config.yaml
num_hidden_layers: 12
d_shared_expert: 64
router_score: "softmax"
normalize_top_k: false
vocab_size: 8192
norm_eps: 1e-06
tie_word_embeddings: false
optimizer: "adamw"
beta1: 0.9
max_seq_len: 1024
train_tokens: 253900000
dataset: "wikipedia_en"
Below are experts of layer 2 (counted from 0) of a mixture-of-experts language model. Rows are named up (a neuron's input weights, with its number) and show model dimensions 0-31. Each number is 128 + 24 x the weight over its row's rms, rounded and kept within 0 to 255. Numbers have three digits each.
Before each expert's rows: "mostly gets" lists some tokens that are sent to it at least half of the time; "comes after" lists some tokens at least twice as common just before its tokens as in all text. This comes from a sample of Wikipedia text that the model never trained on. Tokens count by the router's weight.

# expert 1
mostly gets: " a", " an", " w", " un", " the", " p"
comes after: " of", " in", ".", " to", " as", " and"
up15:154125161118121113132155074121074100130143110115129130166110130097163135092134139119173097140103
up16:112138162143123182145103086080145118114141121107111114139104082125146151152107176124131115153120
up17:132114121153148154161145099102105119072168125099160139130145132133125127148117124106118152155159
up18:210146118147141066121108100136084138123076146145126099133102150119125158110089125105104111109127
up19:160121138099103115161100061127125129161067181111151157146116095160115115124110135141095152154161
up20:144165075103149115148085097088084128158151117155170126138141131133107130125131129184127112144111
up21:134169086135088120130141101127112101130110138127148122139106104117110128154126138127119091147166
up22:126169127133119106121118115105080146108138095166145136182104135111123124165088127100070113123114
up23:153150120149096106144135102149084116163092136116147126160112132142122152099138119135161111152124
up24:149104137114138153133102097110113091129128142138133133152152105108129164129129140134155123121105
up25:140185136126195102144153082084082128088120142129137081127113131111111155129136122113119123157134
up26:145171098142131116159134105126099124123131143140118132150111133133157111115113109068107089116115
up27:138117145140143145138112123167133126117137133128155165116088133111117127118078158152168102116116
up28:140160173079111108168122086113104119145122148120148148156135103148094107139121153153145135123149
up29:129099151130119124111100132162125111159127087100160146128157105093132071128123102148187127157124
up30:146136090125115153149150115087125125133118079134147120147126146087140149092144182133098124144134
up31:162159110113146159125110113089110113132155134126159097119111126108119114123080115154156134116098
up32:144138135164146089162115138102093127162121170125154134118096149120152110108101128114112141113116
up33:107125143144176109166105104118117114139127121111179152125099102147102130098134096111102148133145
up34:152170079106103085129128085135093116108096109119126107152129120122150158132091128133129126116114
up35:186154135146132087205135091101118123081090133135138155152105128126125110152119133141119103114131
up36:165164131092155102115102107079109090139106106142170119145142151147130131128146098143135090118088
up37:182116137148127121163143144104112151114097078099189136129100145138138122146125095104103115102113
up38:146154135117108116149103110106099113166163149142111113128098089131123100142133110104112095183158
up39:147131129111095116169139102098154099156160090109137140124110089109101106148140115129136128112150
up40:111184118153125092164113093099083134124130115085145166153111122115126161153151126129168120113106
up41:147175120078157142140087130146082094122157122158140114109134150120109174120144111140150174087127
up42:144101137140144145118097123157131117097156121137155151148140129093136128130134106138151116110110
up43:174185114132100121138119095079098129146108123165131128131124113136150104130094169103107106130132
up44:148168142124126118154102098128088176164126129121150119146149130166140113167118110121188128155107
up45:117143136098120131123158091131133144122104117135141125102119080065167131143147105146176135130182
up46:146125141110125092123126100115112105126122157158162152162143095099188143114182124115118150147135
up47:122115121106131171164124092108113130127131144099162129119103133114175112114099180103164130153137
up48:157159077114138130140120106110129098136152110136149154132128093118113181172139138134159147086140
up49:159113139121118078144122144103088135138140107124155121164098088132136177131100147123141094097124
up50:116156164104166115129170099110119110110123119142095146132160108140120137109178141119098152161101
up51:124148085134126085155147084069125151160136121084123110147119130144173125137101106120154107145117
up52:127128112103118143125113098141092084109172114178133093147119144074131156122166175133100130110117
up53:127152129096104107130084122080122097109149122120143176141088141099149162099150128151134156146113
up54:160123184112111157184150131058092122129126161113131153076145113154137124130143132123104134083180
up55:173157150165120142195121091127150098158094148146166120162101130129103139108096109143102166134130

# expert 8
mostly gets: " years", ".\n", " made", " end", " most", " dis"
comes after: "20", "19", " |\n", "18", " m", " M"
up15:150111123149144110128113109111143099109124143111182156144078102108145119120090131140157109166130
up16:162166103105147123141144106128119123103120101119174150148105078137125110094158139142128148145138
up17:142104144171157177137094138169112132162135124114171149157133091136132095136123131085093103165141
up18:141142142120107167143123103145093149093128138131116120120085165135112157140105135113105106139141
up19:124108117128130129140123097104104100136117137106102121133113132155154191151105149106130106173155
up20:142115131120103118177106121135111166105103139130173163130116067143106136182138127108101123170127
up21:161158142131139136152137124118121114082143088113140125180097077124142131137115146134140080141145
up22:109164126136125135151108106178122109144114145138096138154176068087107116121152130121139130092143
up23:155135140115127106150098019113149088124121148125124120146126137144124118111164119099109129113118
up24:180130115103138146164149123117106150135099119100143128145124142105137181145187143108129119142159
up25:122186140119110135101141129185114159168110076138139156153132124083134146079168180115151129133159
up26:144123121103142156134096108086120072153102116178101135181122115136129168104111152127133113092087
up27:120116112130109160115134135129126127158111092125136132183120123126117164133104128146147122104082
up28:113117108111143137137118082134117090149119141107161109118085128110133119146151168135144112178125
up29:149105115157105103111131049108108097133056146142157152133110123134170130130112166132141123106164
up30:124163117122137165140115077106103125119093133162124111142131098076109134111141148119108142150097
up31:135179104118116105164123109085138113119083101131129117151094094126105132081126133140130081166149
up32:162122110090132164129118079161098122164144145102158170110116140081139171133130142112107101157122
up33:121136129152174123118118117155122134139127147135173142130140113099119153127147145149166077122151
up34:122147119122108157177135120086084127126103120111147156116065093138103152167126147152128116150098
up35:149148120133096169066101134122095102102106105100129146124097142150154156108102154119156095157152
up36:178102131150086115149096120117107071115080113146154137162113090119146152148100171121105091151112
up37:167127138140181145155115136101139102170164144084150113144084115104133122097080158123152055096106
up38:128184127126133069131128088090113139083143097146099137160157109124102090131146131125118173133112
up39:139132117117098128190129096089100090126139132095141138126106130082112088124125091098143118135109
up40:154151096108103143138146119144083143139121224099144110134133133147138115158107140113088142102135
up41:137157124082138096159113123151080124145140117143118137143106116118134132125110127124093107077134
up42:176125072090076124146109124116123070128128118090144147136108165136131131177111161137097121170141
up43:200136114121130130144082071098118108110079171143170116144084070147135155151080154132119110137124
up44:142135099104154175081099078110126118162131121100165123141091153104157139129105147138160134137110
up45:154124116145129124156093114097094105108116134141120131110080061103127111152128149149158099141116
up46:140142141148142095133145119095126127117128126136139154096133113142117140111133127099165078105121
up47:137118139137158159156117077110133116096080165113161138088151098125152115148133140115125110180175
up48:170140129141125123130103078093102150140116128141118160159137105098146146129105129143135100145142
up49:121142143136135123181163103149118123129120127125164176096153128108136135096150140135146096121153
up50:133147165148114145202155115133130124082108075090173119118066133114108128107158107107145118095131
up51:155134105127178102141139092187091144160096111118134142112080124123123107086148147112140104106113
up52:139123096137137137128114112155091117092124143111153157120098134137158119142134130147179097156098
up53:117129126108086145134137067127099140146129092149168137164121130124128157172136151151163075166138
up54:140118077078143137086108090099125134139135102119148131148142115128093139141101116085111133152138
up55:122137091140109089185130135173123143111102112130146103111100149132110155136140094121113148105096

# expert 10
mostly gets: "\n", ")\n", "|", " |\n", ".\n", ";\n"
comes after: " ", " |\n", "\n", "–", "|", " ("
up0:182127090134133135150124152185140097098058151144131088117112168106165110144115115087120063102089
up1:118121090102192121118098142105135118162177082152112165139125116136109160108160147145132118113103
up2:135147162170130113152115113143126099143068119133145128170132094142129088132122142137137121144161
up3:128104155108152113155174095145082120136132147173116124087150130133168122131154138142157093154096
up4:149185134130158128114115080090136120126100167098155106113077180141102171142128133166118098100134
up5:163151168204101144130108142115130123166155136159185115115158099057076124135113119108105091135112
up6:159112138100132118123164104208146122096136160109136115145102131109123147142079074101123089083127
up7:150141111156136109100080108122135144093143097145143165127168114140131139129116152105140121121150
up8:165090120132122141132101103135152098100126082157157155141127089145100121137141139118082160097128
up9:114112139135153113167116103107138146152103118188140107110123099143107123144113147149090143126131
up10:172136130234146150139104083131105114075106181126143157145125131155137152128120135141114096163151
up11:125161137132112093166107121143110099119154115126117132147136124110115108096119138085117128161084
up12:180153129136159128110161107094137148110116134157144135125112109152112115119130104138129059132083
up13:145197113138145094123094131180126104117123102142136139152144114107136131136127078111171085163088
up14:165121183130100154181095122062143158130145091154133111148137129102121133133088163161121137094128
up15:124146091136099141164102089125150073154117098140135143158124139133108146138109116096112132135094
up16:147140123120133120106153138137101128101143149110160148128150132100148138096140155108131112091128
up17:124145146128160141113171156185119148132136089113121133125116136120147107098154114097158132105139
up18:119150128101144155118097165177123083161150119166134150127152127103097117170161096108156134130111
up19:112096113151132086107115121113087090068162139168162116100153093133146110117145136084097144128139
up20:175127144096087152145148109097140142123125164082140095142093130175103084131109125146140132150146
up21:168149124124077130123105096167124131105124152084106124125116099070121121150093131123100092135132
up22:111165114152120111139134134113139127092100115133145126145164107171161114155156118163194087131128
up23:183142088161114154157133138118126153080122115137163135110072137086118084135096145138142109110087
up24:159120160148179110098154151122135108142102134142160093126117111113153154117123132114123119145137
up25:149102087097140139162136111153150133136159103122160092126145101129113108107141164080058133120162
up26:130113131101140117130133136129099092154156142093131157134140135074139119102158133143120135200157
up27:155121101122118134151093086183105130093129143139123141170117068102130134146127164112102087159120
up28:132142111098105079141147107155097107103079156109114128168120146092165184141103083118107102097117
up29:127157110130194111123143086142135130143116154148120152106103115124119132150117126122140059142162
up30:132125117106126162095132131159082152143052163121125133097072111118130144133114131125157129141167
up31:141109137099149135147138109132124104122145128134131144155109180136110141147090129117080131132140
up32:150120104141080158126144134127101127112079106118111116131088124110121143104141094124117146133113
up33:120170090110121133138092122152120121129111147174106162118139124109125164123129099137125123130128
up34:154161115115132155139152081131119135146129142081119119143114137148096101135125069183160135158105
up35:110120128097173112116094094153134099123127128144125148164065118050100153152116099118122108122114
up36:136117125156147107133116112134088106130103140168147126131122115064113104126098122161111121170089
up37:130157130149150113142142086097130091170139122139143134154078106138155118137139117127175131167117
up38:153113095153079129123141097089106157134153126135135102146166132144152121092128124086128130114126
up39:188148147104120149124129107144114127105122135136163130123143137127139118146110102130126145119120
up40:168151141140105083133153162175148099181104145134158130128122112115109106117145059131103107164166

# expert 9
mostly gets: "7", "3", "9", "2", "4", "8"
comes after: " ", "–", " (", "19", "20", " −"
up15:147161156129119118199103105111157109116110109125143170115154111181098120138158091127122139156113
up16:180160142155155139134140144111141108085120137133142159099123112174106171142092143152124107108101
up17:140100133137114106130120083137111155123098161123175108139131095125145132163099107125137067151113
up18:173090083123140155158115104180129117138157139149120108125098180061137143132123134118103099125137
up19:124120097107180142175125145152087093143176081121123081087099109119155145112151088120141094152115
up20:134156078129158120119172094155104120109094153176163128123092132150132143114145093150161133132130
up21:114118146157168120114117119174141157089117114126154117132136140165086144094171172103107109099153
up22:142133113122108169110119129160152107118123133114158147119124099104172110106124132141141103144109
up23:203132128139124163114153118123130126128125154118125158133111169140075152127153160116119109151135
up24:113090073130129112126124085099081106108101147129127137085162157115140144133107118129145102173146
up25:128154181119176108142141115089120117118068130143077105155105147121140139116100098132126118072131
up26:154110168106101149176122117102091103091135122133143117122148146124125178126158161103089126090076
up27:143129122131104118143139096149087144135111141134120120124128090085149130139103130122118162129084
up28:142101109109149144113131110140112112128132112139147154123105105089141154157069154115140146078128
up29:171147133139168109114130115095060163132074141143151166127131113159062126152112090131152104142110
up30:138156139117085121135085107097146096102073118112115128180102114148144120107107169121113153130131
up31:116142106098093123133095118099116148114119113106188149151103107118127148132088128121162114132083
up32:123137130103102128159122108131092136144137155104157151127146091090154115140136108131198173091089
up33:123158163108121117133085122096153068099139095124139110157132160131116123139140145120147088138139
up34:144132084141099105156118080127107126149108151122154096104102171138161134130108123112147163160141
up35:150151112165179137171123114103115173152122127081144152104160125084127173158161127149116108122091
up36:123107114141140116134159095140062138126086108129147127116135100132117122125147106121146092128110
up37:152111130117176149161155164166105136065174138126138142114156145095150154117118108114134133108127
up38:126141133092137112128114104118131069115131071118132175144157115112077153084127116114138145097121
up39:147141150111183100161137124153061099132123124150135123137115127154073152141175167117145148136135
up40:180140104121135141162100135114100124101162119131146133131141142127114185107086104102106137141107
up41:142141117102143058146097127116106065121159131106186101150118145137140184128157133112095145145117
up42:167130095105183124108099086100121105126165105143169130086088125141136154142139173130131084124173
up43:174186131165096139132141118093130127145105151142122138154104121140092125112126142134142109148145
up44:181153133136136147133142124105111122173124128109142138154132156100089112140130110104142121173114
up45:134093099092191161113126114141140160128080145092108149104140154113116107113126110124164088125104
up46:107092099111114103119103092172090110115110116111145130134098088134100115164159132142105104143163
up47:139202126132113117129108139087116103153130129096163129125113117153122119140144135147131084134161
up48:133162127118152150146175124139107144132123087106109171125140174142127093142132096121132126142107
up49:160150127080145119192086106165091109109164133130142129186133145159137150142104112091096123119129
up50:168128139133108139155111141085133093128102133152150141153094136120152117192098117152122106120131
up51:126128133131108128210118121136148118088134153111125139076130100165156140123110159085108107144150
up52:166093113120131179124087147143143170098108165072140148086155119106132144118145151122156113136107
up53:121142114172161131121180108165102132109142140118122152081121099100139133136158121125170122105137
up54:163146100139139118127138107104118141106114139109154091117159088074122159141173110162117092121096
up55:152153141110138139167127118130112060160132104126151116175147127123112093104166153144144093132111